{
  "n_layer": 14,
  "d_model": 160,
  "n_experts": 32,
  "experts_per_token": 2,
  "d_expert": 128,
  "d_shared_expert": 256,
  "activation": "squared_relu",
  "moe_layers": [1, 2, 3, 4, 5, 6, 7, 8, 9, 10, 11, 12, 13],
  "router_score": "softmax",
  "normalize_top_k": true,
  "routed_scale": 1.41,
  "balance_loss": 0.00309,
  "balance_bias": false,
  "init_std_router": 0.0239,
  "lr_router": 0.00166,
  "vocab_size": 10317,
  "norm": "rmsnorm",
  "norm_eps": 1e-06,
  "tie_embeddings": false,
  "optimizer": "adam_atan2",
  "lr": 0.00273,
  "beta1": 0.95,
  "beta2": 0.99,
  "grad_clip": 2.0,
  "batch_tokens": 65536,
  "seq_len": 1024,
  "train_tokens": 282500000,
  "steps": 4311,
  "dataset": "wikipedia_en"
}
Below are experts of layer 5 (counted from 0) of a mixture-of-experts language model. Rows are named router (the router's row for the expert), up (a neuron's input weights, with its number) and show model dimensions 0-159. Each number is 128 + 32 x the weight over its row's rms, rounded and kept within 0 to 255.
After each expert's rows: a language model's description of what the expert responds to. This comes from a sample of Wikipedia text that the model never trained on.

# expert 10
router [127  66 121 181 148 163 127 153 166 111 119 139 170 153 159  85 113 163 130 142 191 110 181 127 177 128 145 117 128 137  63  97 112 135 122 182 123 204  89  97 166  81 159 140 115 137 148  95 164 135 147 110 129 151 155 159  94  82 132 165 130 147 141 114 190 113  81 131 105 160 155 183 195  94 138 154 139 135 120 108 175  74 173 143 188  78 165 137 191 101  84 151  97 122 160 137 109  64  89 145 127  79 164 163 113 105  85 168 180 181 139  64 132 125  99 102 189 124 111 110 119 118 172 120 131 156 161 141 130 102 147  87 155 176 144  97 148 157 174  87 153 133 152 155 101 129  86 137 122 153 157 108 123 179  96  94  87 140 137 125]
up1 [105 200 122 166 150  88 132 161 185 140 155 155 169 101  95 174  83  75 127 173 153 140 139 106 152 181 139  96 109 145 125 138  76  97 127 153 131 168 128  89 123 137 124 125 155 162  83 169 165 111 110 184 103 113  88 130 158 106 143  86 138 137 153  84 194 136  87 156  74 172 112 110 149 117  72 151 139 143 139  74 110 112 135 143 155 128 135 201 150 119 148 114 210  98 180 132 163 150 102  80 126  71 136 164 150 112 150 143 182 140  76 198 128  94 129 114 104  93 100 124 149 178 129  91 205 149 102 121  94 170 164  91 111 181 163 112  92 120 164  83 145  64 144 134 137 163 160 123 120 107 135 114 121 129 170 130 106 155 167 122]
up2 [101 131 172  90 115 129  93 209 147 163 111  95 126  89 116 138 113 179 148 148 112 109  73 163  97 139 139 126 152 130 111 181 123 113  88  69 104  49 140  72 123 128 102  83 131 149 134 130  94 208 154 102 109 117 170 163 116 122  88 103  80 176 127 130 134 148  90 156 135 145 106  82 155  58 152 194 138 110 142 149 103 138 141 114 115 163 110 145  95 105 108  84 157 126 110 133  93 190 103  97 118  90 164 118 108 143 236 158 128 101 115 117 132 100  67 157 142 103 139 109 118  97  93  91 111 137 125 118  98 143 224 167 143 111 134 163 101 119  68 149 156  76 101 140 144 148 138 145 126 164 167 111 107 140 141 100 106 139  65 176]
up3 [116 185  97 222 139  89 125 119 176 166 104  77 108  79 139 123 120 165 155 133 146 134 143 159 112 142 148 149 145 113 122 178 144 146 123  76 129 145 116 157 181  39 135 153 108 107 143 150 151 155 119 108 175 158 125  62 139 167 107  96 130 117 148  93  83 188 149 108 105 151 109  57 127 114 129 131 159 167 181  87  89 156 151 149 109 134  97 135 130 149 162  86 111 116 116 113 126 138  64 167 141 102  96 153 125 143 125  16 128  95  48 103 166 128  86 137 168 167 146 138 131 161 141 118 118 116 119 108 145 100 113 200 143  95  81 137 151 160  98 112 108 119 109 164 119  95 159 159 133 144 121 120  87 170 109 142  80 136  43 134]
up4 [ 78 161  83 139 201 150 141 128 193 157 132  91 148 117 171 104 133  89 132 107 149 145  92 141 117 117 100 163 139 139 156 125  97 114 144  97  89 121 147 175 144 102 168 138  94  87 158 160 169 118 129 192 178 118 100 126 190  95  95 131  82 105 108 135  81 167 124 161 106 129  73  62 146 177 164  45 137 143 142 125 166 140 161 115 127  86 106 138  88  79 122 110 130 101 136 114  74 129 102  94  99 142 130 136 146 138 121 116 140 139  79 131 132 182 133 141 168 135 193 119  92 154 109 125 122  72 150 130  83 137 114 155 187 148 131 154 155 109 146 147 159 144 113 144 155 175 238 155 107  96  95 168 122 177 173  99 109 169 181 181]
Common nouns and mid-word pieces in set phrases before of or to, such as in order to, with regard, means of, up.

# expert 20
router [ 86 189  85 147 119  67 133 123  86 135  99  91 147  93  42 112 103 141 140 124 155 145 170  80  99 124 143 137 153 102 134 148 112  60 178 100  71 103  83 145 138  71 168  80 118 135 125 139 153 125 155 177  64 174 155 129 161 112 123 107 102 168 121  86 146 162 158 104 130 184 125 130 106 120 169  92 176  89 130 101 127 129 116 120 168 179 132 170  90 111 110  93 104 115 109  95 165 157 161 187 167 144  71 164 124 108 126 162 161 154 117 144 108 117 126 142 101  93 166 111 174 128  42 166 152 128  54  98  76 134 140 175 109 148 105  49 150 137 159  97 126  78 156 108 108 144 132 111 108 117 140 142 108 186 107 135 102 148 145 127]
up1 [140 178 151  89 105 177 100 190 108 151  87 117 107 181 101 180 130 160 114 142 137  72 160 100 175 148 166 143  93 161  82 189  81 126 157 173 112 148 143 148 100 115 119 129 153 154 148 113 111  78 160 156 124 142 146 159 105  82  63 149 151 149  94  87  43 153 126 160 100 115  37 108 144  48  99 139 160 112 187 137  78 116 138 124 114 137 108  83 136  84 132 151 149  93 130 132 130 114 115 128  89 144 158 120 100  97 149 113 113 134 168  74 130  86 147 115 173 156 119 102 107 179 119 126  49 184 130 101 142 177 129 158 133 104 146 148 137 112 111 178 141  85 135 136 130  98 169  89 193  81 103 142  81 154 149 134 104 104 112 148]
up2 [139 121 160  69 136 168 126 158 129 144 156 138 139 136 164 118 177 116 123 189 184  76 143 175 137 122  90 105 171  89 165 156 106 146  68 100 155 135  81 117  89 110 101 174 122  78 111  84 125 161 176 125 126 128 133 141  86 113  61 129 115  96 141  97  97  96 106 117  95 132 147  97  75 140 105 129 110 139 117 152 104 142  92  97 115 224 100 142 147 119 121 119  69  84 111 157 131  52 163 127 138 115 120 135 116 125 200  93 131 138 147 121 207 207 198 107 114 136 113 111 124  97 136  39 139 172 168 139 152 131 205  97 135 120 145 159 124 172 122  86  86 142 145 119 150 129 139  73 115  85  95  96 105 124 148 120 134  93 110 144]
up3 [152  91 125 196  77 170 129 137  98 173 118 158 111 174 110 156 145 166 138 123 139 125  72 112 156 147  83 112 164 121 140 188 174 130 111 133 141 132 141 152 176 130 141  71 117 140 166 179 104 134 121 102 137 156 140 136 121  89  95 124 130 188 113 107 148 123 149  84 123 106  99  95  77 139 136 138 165 200 209  86  78 121  71 125 160 169  82  67 142 117 180  81 106 116 125 102 120  84 211 163 192 144 144  86 155 137 166  87 137 134 129 106 112  88 177 164  94  97 138 163 120 101 122  85 115 119 120 104 100 169 129 189 144 151 110 136 143 127 130 218 110 127 108 139 149 123 168 152 115 115  86  92 165 135 113 173 120  99 170  81]
up4 [136 113 145 115 180 157 130 135 110 138 103 117 131 127 144 108 160 164  90 169 114  42 118 188 122 156 150 175  60 145 188 130 150 125 123 112 149 145 111  98 156 123 120 154  86 129 126  85 122  55  70 118 104 127 143 111 132 151 131 113 153 148 214  91 120 144 115  90 111 133 161 102 132 110 156 142 144  97 174 138  57 130 135 120 119  91 136  85  68  86 145 121 156 151 175 103  99  89  64 161 150  75 163  97 119 146 146  39 158  42 107  84 140 160 155 113 161 159  68 107 146 124 141 122 177 104  88  93 168 143 138 125 165 191 145 118 150 134 104 144 115 148 116 149 124 127 155  96 172  81 135  91 129  91 131 144 120  89 177 187]
Prepositions of place, time and measure such as in, at, on, from, during, between, including in 1988 and 7 meters in diameter.

# expert 28
router [108 151 188  77 156  97 129  94 165 124 161 101  89 140 128 108  79 144 133  98 165 146 134  77  87 101 148 185 147 142 141 145  47 123 168 123 111 103 150 134 126 137 143  45 143 114 112 148 130  93 131 120 114 130 177 145  91 137  96  98  67  83 144 126 138  78 128 111 123 166  18  95 165 166 129 101 186 126 131 108 141 203 140 134 123 129  91  87 111 134 166 161 134 188 155 164  96 127 140 152 131 167 155 158  83 123 117 121 126 159 113 113  82 138  72 108 141 101 165  65  81 147 121 138 146 133 164  97 136 109 114 165  83 135 150 172 144 117  85 176 127 159 194 126 106  76 185 170 113 142 143 131 164 158 135  85 164 183 122 127]
up1 [132 157 101 142 111 192 178 144 115 136  70 166 129 109 133 182 130 138 158 147 143 137 131 141 131 130  98 128 161  60 127  91 209 152 135 190 144 100  85  79 115 137 112 149  76 133 113 129 110 102 161 156  68 177 119 111 123 111 149  96  96 100 163  87 119 123 136 135 198  90 118 112  90 128 133 203 121 126 198 157 149  85 109 109  84 100 132 121 125  53  69  88 166  90 193 112 163 122 165 109 120 129 123 104 133 142 139 111 158  92  83 140 136  80 172 113 130  95  33 116 160  76 134 107 138 159 126 133 110 162 158 139 162 128 141 102  66  85 155 151  92 115 155  98 149 108  79 152 128  46 141 116 109 111 126 109 120 145 152  94]
up2 [125  99 222 146 139 150 152  46 107 183 131 190  81 137  47 135 128 118 168 109 164  99 160 148 160 156 120 100 114 128 127 148 114 101  95  90  94 108 104 120 151 198 162  89  73 188 106 143  89 158  83  76  99 140 162 138 108 119 162 177 150 122  91  79 115 149 121 108 100 115  68 113 150 102 134 126 123 119 158 131 130 145  70 128 113  66 168 130  90  82 158 137 167 158 138  92 140 105 127 135 103  89 198 162 167 111 129 165 202 124  95 130 181 123 140 142 120 167 105 118  79 128  92 122  98 140 166 112 164 101 129 123 122 106  99 119 130 128 156 101  96 131 135 133 119 167  90 122 158 127  86 120 117  94 136 229 153 137 164 120]
up3 [109 123 168 193 114 190 122 193 160 121 106 143 124 126 137 112 125 160 138 115 165 138  86  98 159 141 130 119 147 165 110 179 159 133 116 147 113 147 145 140  97 139 112  99  45 148 127  80 100 122 107 102  91 115  87  85 112 199 112  81 148 123  91 145 126 114 154 110  75  80  71 150 115  95 106 121 110 118 152  96 134 155 128  97 161  86 156 139  79  90 173 127  55 115 123 127 130 104  84 129 103 104 196 137 113 102 151 109 136 115 127  82 215 140 129  74 184 149 136 121 149 129 126 150 150  95  90 113 168 128 158 180 127 177 119 134 125 116 142 236 118 154  82 132 134 109 130  92 102 171 110  97 112 159  99 109 141  17 134 142]
up4 [ 80 139 126  97 171 101 139 125 129 159 107 112 108 139 117 100 112 143 178 112 156  77 117 125 168 125 178 133 148 159 105 137 171  77 156 172 102 139 120  90 152 132 105 102 134 122 128 183 134 154 168 165 183 188 121  42 154 116 154 108 142 159  69 106 170 150  97 115 165 143 120 161  92 114 161 125 176 144 183  34 156 144 119 108 182  65 121 138 101 100  63 152  89 144 124  99 166 135 138 150 143 128 131 165 146 111 132 106 185 131 127  86 116  90 153 139  56 122  91 121 104 112 156  93 122 149  68 117  72  89 133  91 156 141 109  68 176  93 111 111 119 138  39  83 208 156 123 145 113 150 137 100 129 120 126 113 121 139 163 117]
Pipe separators between cells in sports and results tables, plus competition words such as Final, Championship, National, DNF.

# expert 16
router [139 117 173 153 108 126 107 175 158 148 179 147 143  98 127 107  89  94 133 107 112  84 164 125  84 142 176 143 168 123 118 136 122  31 149  87 103 160 147 185 130 107  80 144  97 160  69 100 128 146 120 138 182 148 147 120 188 157 134 164 143 101 107 155 124 106 113 135 152 108 111 165 115 131 235 156  78 196 110 146  94  85 125  92  66  41 155 117 173 124 128 110 188 143  85 109  98 158 129 143 124 138 130 112 110 152 131 115 124 126 122 144 133 159 124 127 102  91 107 150 132 126 103 115 132 101 156 207 144 136 159 140 132 108 197  97 137  81 160  84 130 120 133 116 114 171 113 145 129  66 123 183 156 151 182 119 126 187  53 120]
up1 [175 175 147 104 146 135  87  75 158 144  95 159  88 144 120 121 121 138 111 149 138  80 127 109 175 139 150 129  78  77 166 179 164 121 187 133 135 153 177 135 123 137 187  80 131 154 170 107 177  97 183  69  94  97 131 147  56  86 116 144 123 127 159 124 134 129 116 143  98 133 192 152 127  84 124 137 121 154  99 122 139 126  94 110 127 192  97 128 122  90 115  60 117 154 122 116 155  78 139  91  91  59 158  99 161 156 117 118 191 172  85  88 112  73 176 124 114 124 103 207 164 125 162 143 111 144 140 170 104 186 153 113 100 148  81 121 151  95 197 138  98 108  95 173 124 135  88 102 172 130 163 131  84 134 120 128 147 109  97 162]
up2 [172 108 227 143 116 112  69 112 104 171 147 121 129 148 102 142 138 108 187 172  93 143  84 125 125 166 141 131 121 154 129 120 174 127 177 151 165 109 115 145 179 140 142  88 141 165 154 121 154 129 127 132 117 124 115  66 141 159 114 166 203  94 106  78 119 146 134 121 113 108 129 125  97 154 145  66 149 140  99 124 137 133 150 103 123 144 143 120 106 118  68 132 155 103 143  96 125 130  75  56  74  75 175 132 147 132 132 154 129 121 145 144 155  38 113 140 123 135  53 145 117  77 105 154 171  76  84  97 139 125 174 124 194  85 122 130 178 132 137 116 171 230 133 109 139 192  94 135 129  78 146 112 160  82 155 126 130 138 128  75]
up3 [164  54 126 155 165 172 118  61 137 128 129 136 114 132 196 200  97  99 177 167 158 132  93 166 114 149 179 161 102 193 103 163 110 110 139 110 144 142 169 149 113 118 149 137  90 139 106 160 130  90  90 113 162 119 131 129  39 174  51 183  61  75 142 160 187 177 100 152 133 130 136 185 120 145 124 163 154 118 133 151 156 130 115 115 149 113  92 126 146  75  93 108 123  88 124 128 127 117 212 144 141 128 109 143 140 163 133 115 141 146  85 142 143 144 118 155 112 172 160 118 152  86 104 169 158 105 103 171 130 109 121 179 115 130 131 112 111 211 173 132 112 130 133 123 132 172 107 146 107 135 183 111  82 122 130 107 216 107 119 124]
up4 [ 83 137 145 132 232 121 142 142  82 170  94 106 167 128 159  91 131 195 107 138  91 146 115 183 169 111 131 149 129  99  55 134 110 148 197 158  91 127  51 109 128 139 124 134 163  92 151 141  93 110  96  97 128 112 211 130 115 118 124 141  91 132  62 175 138  72  74 164 122  46 125 104  88 120  96 141 142  87 138 126 128  95  70 139 145  91  77 152  93 124 169 160  59 151 140 105 122 137  72 102 143 130 110 130 105 136 134 141 132 114 127 160 160 146 146 123 129 167 116  84 101 190 124 103  80 131 173 128 136 106  92  96 130 126 146  93 169 183 148 135 157 134 137 102 140 123 142 109 158 105  93 101 109 199 127 103  94 127  79 145]
Prepositions following verbs or participles, such as to, by, as, for, into, against; also table pipes.

# expert 19
router [127 155 144 116 179  72 100 120 129 136  66 160 120 143 124 136 183  63 204 140 105 103  88  52 108 194 142  96 170 143  93 111 143 165 108  78  40  81 103 141  94  86 151  78 105  98 176 161 165  70 139 130 181 117  69 131  81  90 111 103 112 136  78 100 108 156 145 141 123 119 111  76 104 181 115 107 110 121 157 122 103 164 147 161 118 117 181 148  97 160 109 155 117 160 109 161 126 114  95  94 102 139 145 132 189 123 132 156  79 112 133 154  93  90 162 170 155 176 134 151 157 179  87 161 119 115 102  94 108 114 140  77 141 157 155 126 143 101  56 110 145 110 161  78 134 173 116 120 136 111 102  86 136 135 118 116 108 136 142 162]
up1 [117 184 142 142 116 131 190 194 141 132 124 151  66 124 160 153 147 126 149 130 212 103 177 192  88 151 176 137 123 118 134  83 100  95 139 148 122 138 130 138 169  67 102  52 107 149 104  49 128 113 159 143 106 169 147 131 144 125 124 121  77 139 115 164 137  84  99 109  85 101 123 104 133 112 192  84 102 155 175  59 138 116 164 170 158 115  91 158  67  98  99  88 117 110 105 139 121  88 145 163  69  91 140 118 143 151 119 131 169 135 145 117 107  64 176 158 141 147  76  52 132 166 155  49  93 144  83 147 142 134 150  99 121 128 114 171 120 116 132 138 130  93 101 114 138 151 108 128 155 126 128 140 177 135 167 114 111 180 117 169]
up2 [126 138 229 139 100 119 154 102 129 141 150 134  67 125 183 148 146 124 140 124 148 153 115 178 132 144 103 134 130 123 152 130 130  54 113 110 138 169 180 103 127  70  96 151 139 112 148 150 105 139 131 122 122 159 156 119 196 116  81  69 108 182 121 112 149  63  54 155 113 137  81 145  94 120 199 111 157 126 143  38 104 189 112 157 153  84 196 137  80  80  89  81 174 141 177 144 128 128 183 122 162 146 154 100 123 157 197 152 124 173 165 123 121 101 128 180 130 142 168 107 121 150 121 165 192 121 132 133 133 124 199 118 118 119  94  91 162 134 129 166 123  94 129 117 149 137 119 140 123 100 150 106 170  94 150 117  79 105 134 139]
up3 [186 159 113 201  89 147 121 124 111 121 130 165 125 120 153 141 132 162 137 161 161 115 136 162 172 133 105  92 102  97 125 132  90 130 127  88 130 128 135 123 120  84 177 141  95  95  93  96 118 138 189 105 115 142 101 159 101 103 106 129 116 174 101 124 148  68 105 153 129  86 103 105  94  43 149 118 130 134 141  68 148  77  77  67 124 128 143 142 136 123  87 113 159  84 138  64 146 156 151 126 128  93 148 158 104 117 148  54 123 144 126 100  81 123  67 180 147 120 150 143 139 176 115 156 125 120  73 141 144 178  92 220 119 110  98 117  95 155 127 135 137  61  47 127 139 100 105 140 171 105 172  48 147 133 134  81  99 107 160  69]
up4 [ 81  69 105 117 199 114 191 111 112 127 162 145 126 174 164  91  86  88 126 177 163 139 188 126 113 164 105  68 101 182 190 113 161 113 160 137 127  89  90 140 135 125 130  86 150 108 101 161 149  89 150 145 147 148 146 129 109 122  97 162 106  88 112 124 137 101 135 133 148 147  78  89 150 124 170 140 142 159 167 130 152 188 133  64 157 133 145 162 137 157  82  78 116 105 127 104  89 102 138 157 175 121  89 136 152  44 112 142 155 110  97 115 142 154 153  74 107 137  94  88 110 155 161 125 134 142 118 145  92  87 126 108 175 100  78 138 213  65  94 148 162 153 148 159 161 115 198  89 112 111 117 143 175  67 127 138 155  86 149 154]
Single capital or lowercase letters opening a split word, often foreign names in sports tables, such as F(enerbahçe), V(eselovsky), b(rakes).

# expert 2
router [162  85 178 110 117 112 100 118 126 123 172 109  78 109 125 124 103 161 104 106 142 167 132 134 105 141 166  54 101 141 119 121 106 152 135 145 168  98  82 103 150 133 169 152 132 173 132 129 110  85 126 119 120 174 146  64 163 142 130 182 159 101  76 109  91 168 160 102  84 132 106 183 102 169  38 116 159 156  83 129 166  66 170  83  93 181 154 168 128 116 113 158 105  56 119 174 118 167  99  77 111  89 142 152 181 138 108 110 132 141 146 141 152  86 132 145 205 136  54 107 119  84  96 136 120 107 152 106 120 158 120 140 177  96 134  82 120 104 113  99 139 131 126 161 102  93 119  49 146 150  85 153 197  88 153 140 121 123 146 139]
up1 [121 219 130 192 102  87 156 111 147 121 140 153 152 133 139 117 145 112 120 143 159 111 181 164 154 126  90 138  49 114 137 154 124 162  80 121  78  60 179 147 195  73  62  82 140  61 164 132 183 113  85 104 106 108  99 116 157 148 109 133 148 139 161 148 132 129 100 124 122 132 136 109  72 153 121 168 115 131 161  47 123 122 162  63 196 124 129 102 137 108 110 160 118 143 138 112 100 115 106 150 177 106 134  87  95 118 161 146 177  88 104 127 147 131 113 101 140 168 123 133 159 124 119 150 135  67  99 177 107 194  73  96 103 117  90 123 133 156 151 115 165 119 117 133 114 138 100 142 131 138  95 124  45 192 149 147 184 131 103 142]
up2 [102  93 189 145 133 151 165 144 167 130 174 154 129 124 152 140 147 139 133 203 177  83 102  77 119 152 138 125 132 192 133  98 127  90 105  87 139 108 126  81 203 125 115 148 119 137 165 131 157 201 112 167 140 116  42  51 152 149 130 132 134  90 100  88 104 136 125 155 138 104  90  52 123 172 144  86  93 155 109 150 119 130 134 149  69 109 114  90 118 135 114 107 190 100 134 122 135 154 120  74 101 145 127 149 116 109 157  91  89 144 123 118 136 110  98 132 108 103  94  82 137 195  49 141 177  58 136 147 169 179 186  83 139 174 152  95 116 157 105 163 171 131 133  95 150 144 108 107 116  95 176 111 139 113 158 109 159 119 147  93]
up3 [148 153  42 200 105 119  89 127 140 154 102 171 148 129 130 133 208  87 120 122 151  51 134 136 114 110  95 149 186  78 201 186 125 126 128 142  77 127 160 100 132 121 201 129  66 138 208 207 136 120 141 120 146 102 140 165 112 141 102 130 145 146  91 129 123 130 132 100 162  94  74 110  63 110  99 114 143 147 170 110  99 166 151 191 116 126 144 158 138 126 139 120  52  47 120 110  96 140 137 135 186  99 174 147 156 141 150 148 115 147 132 145  64 108 138 132 121 133 163 134 143 144 137 136 140  76 139 151 138 146 155 182  94 139 105  73 101 164 165 144 162 116 103 142 151  92 131 115 111 128  95  89 139 101 144 159 126  91 123 161]
up4 [182  66 130 150 125 191 113 112 137 129  89 170  96  98 147 179  93 155 135  66 131 114 127 147 152 141 162 125 137 102 114  86 112 143 104 143 128 116 119  99 170 135 162 150 133 127 167  93 166 112 131 105 157 143 100 153 151 151  88  89  87 134 114 145 182 168  87 141  76 141 156  96 134 154 162  76 142 128 198  12 149 117 144 151  97 137 162  79  60 105 112 101 124 112  96 117 177 107 120 106 151  30 166  86 129 125 137 122 150  98 121 171 143  57  95 168 161 137 104 164  80 117 139 131 145  78  85 192 117 120 120 138 132 150 109 154 104 172 141 117 143 145 119  95 125 134 157 124  63 117 108 101  77 104 133 120 179 137  99  70]
Past participles and verb endings after was, to or a subject, often before to, by or as, like called, known, used, amended.

# expert 3
router [ 93 151 153 138 177 142 152 158 148 109 160 151 130  61  92  77 110 139 142 103 118 153 154 190 146  92 134 129  89 141 195 182 135  92 128  98 136 139 110 137 117 146 128 158 144 123  67 136  77  77  95 112 108 148  99 107 130 152 139 127 110 117 134  83 163 111 117  72 111 153 103  95 166 139 120 136 164  80 104 215  86 182 163  77 122 149 151 186 152 104 154 134 128  66  88 118 108 180  98 159 155 157 130 108 103 134  89  78  98 151  33 134 163 170 128 123 154 125  97  73 142  67  64 173 187 137 165  98 114 153 133 160  86 122 128 134 150  71 161 113 170 166 183 140 138 164 150 124 113 149 165 131 153 141 164 145 137 107 154 122]
up1 [106 179 107 190 111 121 144 168  88 104 119 121  99 148 123 135 157  89 166 200 123 102 156 151 142 128 130 166 105 153 141 134 152 197 133 110 147 134 174 156  88  83 114 162 138 176  61  50 129 133 162 126 221  77 100 106 136 129 108 143 117 152 121 100 126 105 119 122  92  93 153  61  90 127 174 148  92 112 172 129 110 139 175 167 121 154 129 131 147 164 156  76 135 121 146  89 127 110 121  92 132  74 119 120 131 101 117 179 154 109 101 167 129 144 125 112 144 166 198  89 127 114 135  75 134 122  62  81 107 193  98 121 167 111  85  76 124  98 146 132 142  95  24 139 167 160 128 119  97 104 133 128 160 127 100 173 148 150 163 147]
up2 [113 123 207 160 139 146 130 128 104  98 131 196  83 129 192 137 144 120 141 111 185 145 160 126 113 108  65 135 173 164 111 146 123 131 102 152  77 111 137 175  73 150 133 140 114 108 133 131 146 187 177  91  87  83 148 145 128  98  80 155 154 102 167 101 141 126 188 187 121  97 112 137 135 158 147 128  89 159 131 156 101 134  86 100 145 147 147 122  66  70 145 153  96 171 125 120 181 125  47 108 108  97  99 161 146  95 137 127  95 127 115 102  82 132 165  78 122 117 154 113 125  99 135 116 135 122  83 102  98 123 149 131 158 206 126  55 173 145  36 126 101 142 143 114 110 131 124  75 159 148 135 130 155 119  86 132  54  65  94 125]
up3 [ 97  62  54 222 160 108 120 171  95 119 126 150 123 127  74 141 134 125 159 136 130 145  99  99 163 146 164 144 140 126 121 133 103 139 112 124 152 143 151 159 186  90 150 118 111 144 180 121 146 114 131 104 179 150 111 165 104 138 110  50  96 187 136 158 172 119 160 107 126 104 146  77 100 116 155 121 120 117 129  94 125 100 149 178 110  45 145 149 184  80  90 144 117 213  96 131  77 164 146  90  69  99 118 110 101 106 123 136 102  93 163 111 120 147 159 144  90 133 120 139 150 146 152 149 140 112 138 148 102 146  41 157 120  52  74 169 120 150 133 190  56 149 126 176 119 120 168 108 134 132 117 112 116 136 137  96 148 108  89 176]
up4 [ 89  95 137 178 206 148 120 136 110 113  72 119 127  97 129 129 109 143 128 190 127 152 103  98  87 109 168 109 124 121 138 187 112 115  97  95  69 100 123 115 115 143 146  92 155 193 127  96 141 131  92 131 100 109 124 126 122 127 110 172  68 151 143 154 150 178 144 144  85 177 160  72 120 160 145 139  89 112 104 165 157 138 125 137 113 119 100 114  93 125  68 171 119  93 185 105  87 147  82 142 182 138 120 153 202  66 116 153 139  90  54 175  90 163 184 141  94  99 158  99 174 155 106 164 171 149 101 129 152 147 188 106 143  79 142  81 168 167 146 200 142  80  84 141 136 124 128 140  92 138  99 144 151 136 105 151 121  87 179 151]
Bullet hyphens and table pipes opening a new line in lists and tables, plus heading equals signs and country codes like GER, ENG.

# expert 31
router [111 151 146 128  44 151 132  81 117 118 157 129 107 152 139 179 156  98  94 128 136 139 154  89 136 138 148 126 136 168 183 153 132 164 122 155  61 137 142  81 110 114 135 156 139 182  92 166  99 171 197 132 141 233 121 149 121 162 146 137  96 169 161 158 131 124 185 137 136 151 107 147 162 177  87  82 165 127 125 102 154 127 189 132 143 205 137 144 174 144 173 111 155 154 161 101 121 144 130 120 154 159 175 150 117 126 118 129 190 193 135  83 140  97 120 143  98 141 166 127 120  90 136 153 155 100  75  90 139 154 132 136 140 194  65 159 141 144 156 171 153 135 151 160 106  82 187  91  73 120 130 128 167 153 149 156 149  78 174 102]
up1 [184 176 114 125  74  85 176 124 115 202 209 131 125  71 133 121 166 123 176 105 114 142 126 130 100 108 142  75  60 140  83 124 157 117 113 153 143 139 149 149 193 108 135 155 106 121 107 190 140 151 189 143 114 168  65 160 112 117 104 154 143 140 148 100 139  63 165 126 100 137 135 122  93  95 127 177 109 104 153 145 105 123 117  86  83 197  98  81 171  73 149 114 142 131 132  71 116 178 140 103 149 109 186 136 140 114 136  93 100 123 100 149 171  88 188 154  78 124  84 119 140 171 145 134  92 106 110 142 116 178 106 153 134 107 154  51 154 149 210  92 136 132 150 148 117 165 135 121 156 123 104 131 115 129 109 157 122  78  92 148]
up2 [152 143 138 120  76 181 152 129 113 218 124  83  98 149 170 141  81 135 129 147 151 103  77 146 144 136  45 126 120 125 135 127 124 108 117 152 125 140  89 123 157  42 142 131  95 149  85 173 108 142 206 116 156 158  91 122 143 141 113 107 102  90 128 109 143  94 141 184 156 122 118 139 129 118 174 118 125 168 189  91 103 139 129 112 147  54 152 153  88 138  80 157  96  84 107 119 137 136 154  98  71  56 128  99 154 130 149 103 101 178 146  86 129 131 167  55  49 207  66 132 117 154 102 142 130 178  95 154 116 160 176 149 150  83 162 132 129 150 182 134 105 113 143  88 138 160 123 140 136 169 152 102 136 140 122 130  89 136 153 115]
up3 [120 139  82 198 117  96 128  97 104 155 155 173 113 161 138 123 105 169 134 130  83 159 146 198 149 158 103 154 126 155  73 122 104 105  98 106 131 143 149 122  83 104  98 131 153 141  92 160 108  97 104 161  86  99 153 141  49 143 108  79 140 171  62  82 137 160 147 158 154  89  69  69 109 151 174 142 185 110 119 127 124 162  75 122 140  84 168 167 133 107 118 165 194 145 139 160 115 125 126  53 141  84 117 133 118 159 102 148 144 140 115 124 107 164 113 168 151  97 130 112  99 125  58 172 108 157  98 170 147 117  76 183 112 173 182  96 139 176 125 198  88 151 104 150 128 110 130 142 143 109 102 134 135 194 141 137 135 151 169 186]
up4 [128 131 125 132 199 180 169 129 154 160 123 150  73 111 167 122 127 113  92 177 101 115 124 132 209 113 141 108 108 124 159 173  77 109 158 142 170 113 109 142 105  82  76 139 109 139 160 156 201 121  66 104 126 122 144 136 157 143 122 145 121 103 136 138 162 153 152 197 146 143  88 133  53 141 150 146  91 147 170 121 129 141  88 118 120 134 149 166  83 113 146  59 141  71  72  93  98  73  90 124 102 150 173 129 128 151 113 182 117 127 134 129 117 127 119 137 132 106 176  90 130 144  98 114 216 105 126 110 124 139 142 151 168 103  88 154 118 149 221  47 132 141 149  82 151  73 126  79 108 140  86 135  71 130 166 120 111 120 137 175]
Month names in dates, such as October, March, plus place-name endings such as Spring(field) and States after United.